Below are experts of layer 6 (counted from 0) of a mixture-of-experts language model. Rows are named router (the router's row for the expert) and show model dimensions 112-223. Each number is 128 + 24 x the weight over its row's rms, rounded and kept within 0 to 255. Numbers have three digits each.
After each expert's rows: a language model's description of what the expert responds to. This comes from a sample of Wikipedia text that the model never trained on.

# expert 36
router:101137151129094147133156155142153109133137171115109148102140153135149175104112098127094125147113114189118115100146111131082158144101156130155130135153162127134107106103161153154121136175163098102156133132074147140109118081146170166134131152098150179043145109098122139124151101139197114109100125121188130161117128115121156137144164129151
What it handles: Table spaces, word endings. Blank spaces and numbers in table cells, and word endings like ow, all, les, ck, as in widow, Baseball, Singles.

# expert 14
router:107134124113136139106124172162133087128119186125152133093120149090132134093116125148153151103138097129122096101112137150124149137067165173130135075135143145145134116116135108108091171195130123162122148142123162141157144091121171124154085139115104127082117122135164150148163108133170121128116097088156149145139112137134150100151135144095
What it handles: Verb stems, mid-word. Verb stems and word pieces inside verbs like ord-ered, consid-, prov-, mov-, remain, plus would, was, them, part.

# expert 46
router:101189063127123141098174132137127099116115157123130107096136155125101166120137140131091142144113099131141169155143129121143162154089130101132087117178119147130111075142151121140074139128115113124151117134105140105160131135115184148164121145134149132089150104117176111153116108136164164100065124123158144126104109127116160162104101108124
What it handles: Capitals and foreign vowels. Single capital letters and accented or foreign vowels in names, clubs and abbreviations, like FC Unirea U-rziceni, okt-ó-ber, Facund-o.

# expert 18
router:122135129141150155146155168129152117138175139131129115110141155129100144144179124165110143137147110109152171116158133151122160147114151111126166105137126110155147137170117155113110116167159068157151133132101137122147111110098164166146187142114120153112156128098149154137126116127132131134087107180149152137143104106134137153120095096114
What it handles: Common word endings. Endings like ing, s, es, ue, ave completing words in prose, e.g. gave up, sweeping, true, operations, plus because and However.

# expert 56
router:161160099149097102140142152162129100112138147085182095105128148130144157128146123116110129134121118158148147116164083172151145129105144154142119138177128131120097100130126094125111156171132108141159149152091120134099123149132180156154134119072173185069158123102132124132163072168177129104089119091132076139107120121079136107143097151133
What it handles: Foreign name pieces. Pieces of foreign, especially Asian, place and personal names after vowels, like Mi-y-azaki, Kazakhst-an, Egy-pt, plus capital initials S, W, P.

# expert 25
router:106159102129134181139123112126134117131118138119162129116126147125151136099123134121127140164089102113109152110160155160112128175092151132163107128151121132133116168125120148153093111148136097124157131117112128125141108134167168151175107134155087163103167116107150116109154097114135152114105136140111123134141072125114120110154122116137
What it handles: Mixed word pieces. Scattered word endings and common words such as years, South, career, post, with en dashes in year ranges.

# expert 4
router:120128115114137130125127159136138072143115151146134108139156148120126139118161129190109133130133127131145164142142141119105139111094132165138131140146106165155126127083162133158110124147170140127135131105126122112153141142147175164183085144099137155125174095075176162151137122106153115107072112110141165169164128107129105151141142099115
What it handles: Heading markers, word middles. Section heading == marks and mid-word pieces such as ion, un, ction in regions, names and verbs (reg-ion, condu-cted, Ch-un).

# expert 23
router:131157135144135138096151171185115102127137118158144103087090142128142118074174160137102176127136129105156119106136135151104142148079145165129094129137112142130131061125166113131088137148119058080137123164120116097129127119139158130167083134102089171123165112123122114149124113143174115123117125128129119085173087121127174086162133113102
What it handles: Second word pieces. Word-start and second pieces after an initial letter or digit, like R-ed, R-ose, 2-0-21, me, found, def.

# expert 40
router:139152113101115129145144165148120090153111145146134100131097153079120160103130131156094134150153091118101152095135081114129120177068154127163114125157128123135145114174149126138099095167145089164138128135100127119114152113125167153185145154112145145087158080099185101132106108150174138096081072125144126145136139153116159149121147131103
What it handles: Consonant-cluster word pieces. Short consonant pieces inside words such as c, r, s, pr, cl, tr, as in Bit-c-oin, seg-reg-ated, probos-c-idean.

# expert 15
router:143136123129142130111186178102119060141120156113135118070121164126143145123160138127131134099162114148121148086150116111095124173092168125136117107110132129172160117116146151104113113162139134139123134114130167147128097142121152153183106176108108152109125093072127135148145139152191117105079116104184136147110130137094177115184133134095
What it handles: Copula and auxiliary verbs. Forms of be after a subject or modal, such as was, is, be, were, been, and "so" in "also".

# expert 33
router:137177098118127162106103151140136149156121148129116124073076162161150137120141102124125117136151153138149099096174147108099152141107120138125117117149125146107181093096152112156053106153090134141143138135161148126147113114151189143149106134100102123074143111144159110126131077181157082136112121117173155138135116135139123142120129106128
What it handles: Brackets and word fragments. Closing parentheses, line breaks ending table rows, and prefix fragments such as con, ac, per, under, Und-er.

# expert 5
router:139106092114127163127154162120138064107103143142148144139129173122149141121190128129119103141131146120132142103177148196136171135095160134135130147153094117117176078110110119131157124158116137117093129171128122104122159122124173152151121112110130137098169101144156136153154106124160146109109096102146135130142119166120141077178119093146
What it handles: Taxonomy list field words. Word endings and field names in taxonomy and infobox lists like Genus, Authority, Department, plus numbers and separators in tables.

# expert 49
router:132150134098147177108147154153134099155164117105137092105125150169094122129157134131114109138136108131141138145130135150116125151092151131161131139142111146105105118104160152173110150127121116129171145154132115176132147125152150104167142157130155169109151107111174092108151104154149124135054123139126119104127122128114133151125132129135
What it handles: Place and proper names. Proper nouns and name endings in places, institutions and people, such as York, University, British, London, -land, -ry.

# expert 38
router:098160087109129183106149136153134126137131130130146115108116154093114120135137099174112116111157088121171147112173101157095148183096146158143115113146150142145113112123082136102089137158099095073139134112125106135134095142121128153177112149156118158067126111119156128165131086137147119092101102086129147141153102141127122108177136097126
What it handles: Middle word pieces. Inner pieces after p, st or d, like signific-ant, st-ap-le, Re-v-olution, l-ab-el, plus digit 9 in years and commas.

# expert 55
router:116146127156123161136141133128103062107099193132159109128104147140154121135159145165107175129159127139146140099124129159135141152085134096150105131150094161147174110121118117119082101150120096152132158150076166110097120111170178132152131138092116154103169095137143107096118102137169130111089108132175149111150099178123138120135147141119
What it handles: Consonant onsets in names. Consonant pieces inside foreign or rare names and words, like Czech-os-lovakia, Gree-k, Kennebun-k, and onsets sp, st, sc.

# expert 57
router:133152146149145173131158163119131088165102169121133104115082170122120130140181144125112173140143129136112098115113113110103131171143140117178142132154179143070118095108148100141079135166106114131154134112095153149134097079145144164133119135093151138090172123097119128153134129164133121115110128110118154114148107103127123118117122128118
What it handles: Infobox and table structure. Formatting tokens in infoboxes, sports tables and headings: spaces, pipes, dashes, ===, and pieces like Ind-ust-ry, P-osition.

# expert 39
router:122119122081137152093131159146118106147091152105138066130132147137134159093134122161078130122178155136160118119171124120095168133122122115147124116124103150142185073146169140144106129146117074102126134164132097112128128120156173161153133148131111121091152120125130121133140100187180091123097068139136139134166086138137151094164123103110
What it handles: Prepositions, digits, letter pieces. The prepositions in and of, digits in times and scores like 43:23, and pieces such as Let-ter, gr, fl.

# expert 44
router:132187088123106148147160118149138089116133176104107128101116176126119151113122144125140139124127121114115127072125108129123126152081139146160111102159137142121155101128145106134131138119109156097131156125160141124140107131114159155162125114098115141095165159109141131125164110116146132090086080135125135144141082102089134139150121101132
What it handles: Word-initial stems. Opening stems after C or c, like comp, st, co, exp, cap, C-l-imate, unc-ond-itional, often near climate data and coordinates.

# expert 45
router:113164110142122170079111162162152117131148142121184117123092149165115158149146145140132108156124119141124096102167139141170121160107113122141093113134113137142112112108142076170083100138115103138130131193127130124089142131106163161151090136093123171097155146126164169101125123123121140127100065114119101086128093085088133147121120147151
What it handles: Spaces before numbers, stems. Bare spaces before numbers in dates and tables, such as "June 2013", and word-middle pieces like inter-est, surv-ey, enz-y-me.

# expert 54
router:117145100118120131159161160121159069117117116122125137115132175130144158101133119178133161142146128124136130108125149109152154124065163141120160128165149138148131096131116143148102149172117081170153124140116127106119111128147164161159110128096130134079160106154120126128163101158135145106096125112149095138122102119129147128162093133069
What it handles: Digits and past participles. Digits inside numbers, years and tables, and past-tense verbs or endings like held, known, established, undertook, speak.

# expert 52
router:145149126111092126142142149142113118180099153148171140098080142165156164122126111127145154121138103122117142119113113164132144190097143138138089099186148155099142096136129118129086118155125107160148152167129150162097121087165153134152123136138140150111180112115158113098145114135153108096074125114143169147165108089095144121157159156138
What it handles: Plural nationality and people endings. Noun endings for people and places such as sold-iers, comed-ians, Nor-way, v-ia, plus colons and list line breaks.

# expert 26
router:103135123111131156100141162195094099127094159109145131125109114103140123089147124124105144149119144165142156122128133151115121152033163147158132103141150153103160123117166137139104121128118072160144121142143144108095120086145176118150109129122119122083182121167122153123124083163126135122109095140133120111147120126128125094171119144100
What it handles: Inner syllables, tables. Middle syllables of longer words like Rele-g-ation, ly-ric-s, up-per, profess, leg, often in sports tables and abbreviations like U.S.

# expert 32
router:112119096123112157155148134139156106161069123153177120122155145146141157130154135149150153161153118133144145120135101190126139163105109135160115128137129122126177090136126115144116131191154092190155134142153122120084166131131150142147117147112127181108120090130148136126155100143128105077106088113157087116161131138120158128184090117114
What it handles: Derivational suffixes. Word-final suffixes like -ation, -ment, -ing, -ed, -ers, -ity completing a stem, e.g. Transliter-ation, Educ-ation, travell-ing, follow-ed.

# expert 43
router:101125103125116164140134183159131109100109187106132127128098158102150155115153101140121157106196099153127109117148110141112120125068113150156123097149152110160110113139136093119090106150112105122109138153120191154120103106149169147163116140125092152091136083127121132118161103144179122121129108107137099138160069139126150105126127111123
What it handles: Word-initial lowercase letters. Single first letters or onsets of words after spaces, hyphens or quotes, such as f, m, b, h in hypnotic, base.

# expert 1
router:112145135120131172152162171134124146169119117134130127118111138121114149138144123135146118127153103132147157155162116154142102140065148118116142096150136158146138110142146088110129089168140103119160133167089110132111094153125195176158156135122129129130143092157166108144155090152179102130130122131139121127146125129150124096112142128104
What it handles: Clause-ending punctuation. Commas, periods, semicolons and closing parentheses ending phrases or sentences in prose and lists, e.g. "Cornell," "songwriter." "Saudi Arabia,".

# expert 3
router:129145117118134128137111160162137125135159154120172125099122146100143168136145126153152147107127105115148156097158126152131141152118076160139121126136121144151136088103132132105099098157146109151115103130100126158076132113133171145117122140118102116089149134111146130146152098171135100079093110095150126099148110111109122102175141099136
What it handles: Mid-word pieces, copula verbs. Word-internal pieces after a first letter or syllable, such as Se-ven, ne-eded, Wh-ile, plus verbs like been, became, was.

# expert 29
router:123153105110124182102153182112151093137137125095148087123097157112152140144141129139146100153131119167138142130188114147134152138104155127141168098160128152103146134143135108107108095157110102119160152117162137093138112130156153114155085135110116120086147108087167110127149121185113143108124147143162135115145071111123130149146097136138
What it handles: Word-start prefixes. Prefix-like pieces such as over, rec, dec, ex, res, often second token of a word, like O-ver-view, Pe-ac-ock.

# expert 7
router:117127130112105140156118186150153157110119143129156124107107163137121155125114090140136144101137070143120171120149140133155150152099138112153108093149166123161105097132180110144109150133151114160169160141143139150095159120124162145161106140096115148115170090141171120110133100131158098143126097137129142098147143134127144141141147145147
What it handles: Pronouns and word endings. Subject pronouns like he, it, they, she, also, plus adverb endings like -ately, -ively and closing parentheses before line breaks.

# expert 34
router:117125139133091102127139132175117101118107173163141079122104153119156130153139114132109120113122116114177117108136123143132134140094140159125125106149140153125134102074121148119102137153152109118138109128107152172169102092161157153178151140108117162095167087148143097125169104116184109100089104099161126117126110145096153117132117102166
What it handles: Word starts after capitals. Pieces right after a capital or word start, like N-ations, N-ame, MH-z, vi-ew, plus line-ending pipes in tables.

# expert 2
router:120179128112135144084165154110122095125139139108152108134171149093147117081154128156098149135117125114141129104153122142103144141141153121135109168137152157129144095127147145115098099132132098138142158127124164111156130155189134139136122148095147144063152108138110118136146052146173139125092132111165132147134070120121162092126126123147
What it handles: Early word fragments. Second or third pieces inside words, often after B or b, like Bed-e, Tur-k, Ser-b, plus prefixes such as re, sub, up, out.

# expert 63
router:133146095131125156117146176136143122128111154167143094117162129123141119125179133144102083100093097123145137111141111186130125166122143149126136140121078127129119112126159126146101122149123102097176134173165141118119102122139153136155150105135139151082131105121142121105131064167151110152124145113153133119161104121103114118142132101131
What it handles: Word-final pieces, content words. Closing pieces and short content words, such as swe-ep, stra-ight, Rou-te, port, air, rail, work.

# expert 6
router:072141113101106144142124140129116118173098151090126091100093152092111178143144127117083131099149095122138137126135122116139137153100134134143141134161153161119131146117119137133076136147092102135192117127118136118120130111116167162124139153096143155086150111093183102138132118141132116092095104081126134123131075144121136112110091137134
What it handles: Mixed fragments, zeros. Mixed pieces such as the digit 0, word-initial t, d, kn and endings like ag, ast, ord, e.g. shags, taste, word.